Weights of a small mixture-of-experts language model, trained from scratch on English Wikipedia: vocabulary 16384, a sigmoid router.
Below are experts of layer 3 (counted from 0) of a mixture-of-experts language model. Rows are named router (the router's row for the expert) and show model dimensions 256-319. Each number is 500 + 40 x the weight over its row's rms, rounded and kept within 0 to 999. Numbers have three digits each.
Before each expert's rows: "comes before" lists some tokens at least twice as common just after its tokens as in all text. This comes from a sample of Wikipedia text that the model never trained on. Tokens count by the router's weight.

# expert 46
comes before: "-", "|", " is", "==", " –", "rome"
router:494497462553521531530500520540496580506563568534463441526507520421461460506599467547524467518470436463446481522496577461505465486494513558517533592524503520498525531565491484459474483510453523

# expert 71
comes before: " |", ".", "0", ";", "–", " |\n"
router:474430491522503570467508494498547566440622519513456460564538568521495439509533406471510507528513433453499508507479524508501487505504553504469520545527548489464522457524513476417520468491502528

# expert 7
comes before: ".", ".S", ".,", "″N", "′", ".C"
router:464457474470510544550538483518513537509573487522490460505464511500489487458523545513522513511439488471468489486507557448550478426485497584516512510492452530514469508494555467396522471526486495

# expert 43
comes before: " the", " a", " his", " their", " this", " its"
router:452460510556526536555535482502511523505504506542482376536508539481439462482520479470482438532438465504506528512468550487472495523465510502494499489527517545545599510475537461475526513546487465

# expert 23
comes before: " ", " |", " (", " |\n", ")", "|"
router:448483472503528556532531571512497560532550576443431447467506492519400471473545467525503493519489460501488521539475569441447474478515577542533523522459556520513484528495564474436525530468522485

# expert 49
comes before: ",", " and", " of", ".", " in", " to"
router:496496525539501549485582534476447524492529530491470469497527529507479464532560442524516466606536445400552626572454566472476474534602506483485538583507440533532528538545518538451505485494480484

# expert 16
comes before: " the", " a", " to", " that", " in", " his"
router:510490541533533522562530529506481500539496529542484497504487494502495453476504408493529485565499448472595512546472474460455476478577540513512550507488480470463419535582481527490460534543515420

# expert 70
comes before: " The", "%", " He", " In", " It", "00"
router:464555477496513472537585508537497543514598523504470444561520564478503484485526405531496481515438460474508588492526559470421483440465524541506496519468479503542485580542530535453490431487464444

# expert 44
comes before: ",", ".", " and", " of", " in", "\n"
router:467520519525517555531530486533469507525450534498450448567577487514540400566492479596533460572536417440564535608560531422500441441500514512504551558447457495474501513484540519453513439529505519

# expert 60
comes before: " ", " \"", " The", " A", " List", " R"
router:470461534586539468585512516551511483514538507473460484534515571490441463576524416498528500505428405477536507486456496485524474507514490559477530526545520460479543449502511500472543509506556523

# expert 30
comes before: " the", " a", " he", " his", " it", " she"
router:500477474549516529568483551491473499531493562530466440586510523524510424542509407512507448497482456488549535497541537497451458495509475512487617520480538540435456498530502472467486499566487502

# expert 17
comes before: " ", " —", " —;", " −", " +", " ."
router:509445489520476479540533514586541554491534558534412452522476521432456443484539406585500441528488466463476546525535529498531499454536455497533611547482499446456482503534524494472556479511456491

# expert 20
comes before: ",", " he", " the", ".", ".\n\n", " was"
router:509485498530560514516513553492548507573508549537452468536541507496422461464536449527507480473527478487560527555535525481515499462555526536502518508482488485473492477511469468441505476496531460

# expert 27
comes before: " |", " |\n", ";", "\n", ")", ":"
router:467506480518572554547513571472485561492490524515489496548565561516476387530480422520526461485494464463491535493499527453503457401528506511526510534498505478504539490485560501418530447484542503

# expert 64
comes before: " the", " a", " an", " his", " been", " /"
router:523499475537483504573554500519498515541581552586469485507488531484474461466511468530571468603488407500481517552470463509466472477474545529516561525446515457426534504486523441490553432509558478

# expert 6
comes before: "19", "|", " States", "0", "18", "20"
router:466505511554522536536513537537501527510535530534450426544514559471417443534569458470523453562470508446472509534505535458562463495502548516535509533473510463476494514537538465442520498550510498

# expert 33
comes before: " to", " in", " by", " on", " as", " with"
router:491538490562506550547555494556502546496500478554467471476534514462476460444599443453528488518458525457542504582500502456491445505503574533538485516505451450500535464550535473498503523497487530

# expert 35
comes before: " |", ",", " (", "\n", " –", " =\n\n"
router:471530551502508565516523536486504558482506534559457484489464531458447461521489432540546506552499448451509544563509494473512437489579505471488525546489447543510425524555504415418466578540497490

# expert 50
comes before: " |", "–", ",", ")", ")\n", "\n"
router:513499496549571490512542472493515543509581523549434513506476534488467450482472464461570518478530395504455521593516524423524482540546553478529547539457468388453538540534572428449538483556533521

# expert 63
comes before: " |", ".", "–", ")", " |\n", "%"
router:445511503546524521564497499553491534490551533486518461464511537514396495447500401513490545494495487506477502526483548488529481496486483546541523554474498507523444481532556497452543520523480513

# expert 10
comes before: ",", " of", " and", ".", " in", " were"
router:446454511502512582535486587552527521578484586549428508526570483405440454489478456501524532537507494454476572582499514501503411559512519531504511528491451494475502522478518512460487532518459495

# expert 29
comes before: "20", "19", "1", "0", "2", "3"
router:454565534530497493588521521524512508517513589485402447553523523432485523529580440522522469561440511452484537516492541461522405434487502508508492474453509488474535500487520430468517458528495477

# expert 80
comes before: " the", " be", " a", " have", " make", " his"
router:516430431464489489609500571502519530472566517441450469583470578530482536499579470543561519573515465510495475515508523479516499529524500415557539507466496553483524536510600525501527526476469478

# expert 41
comes before: " The", " He", " In", " It", " the", " This"
router:491467474563544504506556570470500502546499532489488478547558504463463448480532432481492370485486463424482556517568535442459424509485517488496528516464491476499494546474510487476496449546539427

# expert 54
comes before: " |", ")", ";", "\n", "T", "O"
router:540510503518464572521597571452583533540551573529469498499526468506507500554491449590444507509466406500500526512503490417480445417494517499523526512428502489517503512536502477416484513496516493

# expert 5
comes before: " |", ".", "–", ",", ";", "%"
router:408454487548525591486488518566559582503517512504537469556566522517531434487521439483529483517479463471477517510485552436556483499511487539450546551499490496486436563534552524443499517514520553

# expert 15
comes before: "19", "20", "18", "10", "1", "2"
router:467486437523505489640541567452488477551487552487449510502493525499521487484478484455458441587474453496502438509501500458482505527526535503515520545538532483472513550476560484423507520547476511

# expert 45
comes before: ",", " of", " (", "\"", "\n", " and"
router:423517515476470569505567504537521508481480542545531459511567508476484494569528451466509455591501454427531509563506493507542459533549493522501527539446421545453463482443528460365450440496495491

# expert 85
comes before: "0", "1", "2", "3", "4", "5"
router:457523525527514481536502515545519515480500557516493497487550520500497474523504367524523457571421508471522543544475525480523528542540469527479508508500481488511484480523532498460458409497487505

# expert 93
comes before: " and", " which", " the", " but", " he", " a"
router:495441455513540514534531515502490523546509523457470493456569574471441456557537476452530486536446548387493471533521532443458502502500545530390516516499485521413531449518507480488477488563466559

# expert 72
comes before: "-", "|", "==", "===", "The", "In"
router:535493529561551527516493589522436507548549564459425493554577490492414453501530468506494473557528511492486474530497548460512432537487475532494504500468468486439501590450511477388512504531506540

# expert 22
comes before: ":", " |", "\n", " by", " •", " information"
router:470396471499552560500504496525449494457567505525498428478575510500499486579519400489502409499482500487538511541481566493512507451496513516532448530456514455475474496548517461425510516510443482

# expert 32
comes before: " was", " is", " had", " has", "'s", " were"
router:505546496496576518496507555528483587524530495526477464516521630467495406495532468544500373545442518403512503617537524464495507468472486489538527542486417487512490494510554463459450456540467438

# expert 31
comes before: " a", " the", " been", " an", " not", " be"
router:508525494510601541481508540499459532475571560518526475501529528466504498548549506540510512502508467454508568499488537465509425478518554570541524565491487492432475538492561463529464427494479529

# expert 66
comes before: "==\n", " |", "==\n\n", " ==\n", ":", "\n"
router:446548518554541525554536520515485553536483537500472406493543491498472511515530463456525424528436456474554507528498598500500520548533514489534566479454526531433485525531511476445546479483485495

# expert 75
comes before: ",", "\n", " (", "\n\n", " and", ".\n\n"
router:426490525539494529532488524490456559453512558545456501492537538427418486529553466508480492513514493433487529550451529439533418502537559521503531557552479501466522474473543501412489471545490472

# expert 38
comes before: " ", "′", "|", "-", " —", " +"
router:450525443590541535535493570557457529484525538536443425495520553486461468524526456515553442524517448431505557512487539486518522502514515509550525498478547433476492503497495517426512537529469518

# expert 94
comes before: " |", ")", " |\n", ")\n", "–", "\n"
router:456492514555588520565539519544456558500568507537476499566513526471504413534508481522526459510508456475464488566490551438508438462499568494536522530465485480437508518485549497422553463495527491

# expert 13
comes before: "20", "19", "1", "18", " |", "2"
router:473459487576411523548497548484445562549497503482503393508576478488516448509509466520482446494439481502493477492487509435571506482541485528526513512472464455531464421456583518430495487535534517

# expert 95
comes before: " the", " ", " a", " his", " their", " this"
router:498452530543462516532548470506508496454487556512387497483503522451500456520454489485558429537470431492480564515539556506465474529510509543453514518542523508516522518506550446439473488592440461

# expert 61
comes before: "19", "20", "18", "17", "97", "98"
router:496465470500527466600547543496522534556494520546474492508463495456481431560528463479507497545423488508592462476501579460534359493482514469463469509488520454469513548514500490482462524549545475

# expert 78
comes before: " the", " ", " March", " September", " August", " July"
router:488512477546524542518507468488499464478491483438424466531556521450385472480570507474518473513477406462525524516529477509506505459517512502441467560443493507525479546545584409456527481547478492

# expert 58
comes before: " ", ",", "19", "20", "18", " been"
router:506466482592567510563471536494521509520533496523483479454519562450463471508539486492535505493533451445483481497456535471536487459505531522510566511439495511475483489540490479447488511438459512

# expert 34
comes before: " |", " ", " |\n", ":", "|", ";"
router:463503460563583530528542547502464576554485527490483389502511529485489504494486463469520429585485512551541556513497557474561512556474496522517556466474533467444506466471495519475546449496472538

# expert 24
comes before: " ", "1", "2", "3", "4", "5"
router:497523503494551523566496493507450526426491544494469465496530564496416453549551429565523454555484477494542583529525554478546455502496528507478495537465519493465533536475486447488522497497524452

# expert 91
comes before: " of", ",", ".", " in", ".\n\n", " and"
router:480428477586540620558599502527517464514484568512413495539495577496521519506555455492471473522517483458561532563536556407435473556586519523500524509447428527509481505500465437459537493492501518

# expert 53
comes before: "\n", ",", " in", ".", " and", "\n\n"
router:452532494514478539488543574507454524480514588517499478500482513502478423533488445534479485652528504432538532595535518465464451508549505521522515513474436528506545531516519508427473436468488522

# expert 92
comes before: " the", " ", " a", " his", " New", " an"
router:489429545553458574535545447514553526452537521590417505546500539480493485483477477521472392522460420499464516495538597509556448536535564589443523542531537531441539584429574482464507434542494543

# expert 8
comes before: ":", "-", "==\n", " •", " Born", " Country"
router:484440512556567508521509503500465528573564491531451395584544552486492477540496460447477477526485465461473535529491549512519465517503505508563493510486515424509449501481495448448540496503497556

# expert 59
comes before: " ", "|", " |\n", "%", " .", " %"
router:464542455572529559497465546532518538553542541476468442571507539441425455510577475531491448563449489449492503526550555474552461491506559503531520544463483473494570524510539476467497532506534532

# expert 3
comes before: ",", " (", "'s", " was", " is", "\n"
router:469547494506544558550518542470498522510473485516513522496562534516521403496510453524498467511479471401479558549519497453541484476470542510476539507484505519514509509508561488395521469548547502

# expert 55
comes before: " of", " in", " for", " to", " was", " and"
router:489513477581503577556561513488503512486469524492498470484591535501539474521525442482516479513473478423543522467515511447476451511544470493461570581453432517499519519502552478484522488504504502

# expert 88
comes before: "|", "-", "==", "The", "===", "In"
router:495508499510588517502517578512447538520516571444470451538534523495445465510547515491488456581499474527452474541472541455537513515546542551467509485467467493463510539516507386392497506550505466

# expert 86
comes before: " |", " |\n", " (", "|", " and", " -"
router:496498530464555519542454486532526569443522521519431461455549519543467459471525462531484396514531517489473515495507585489503510458492502500510599566469512450533469530523568483468462489571597500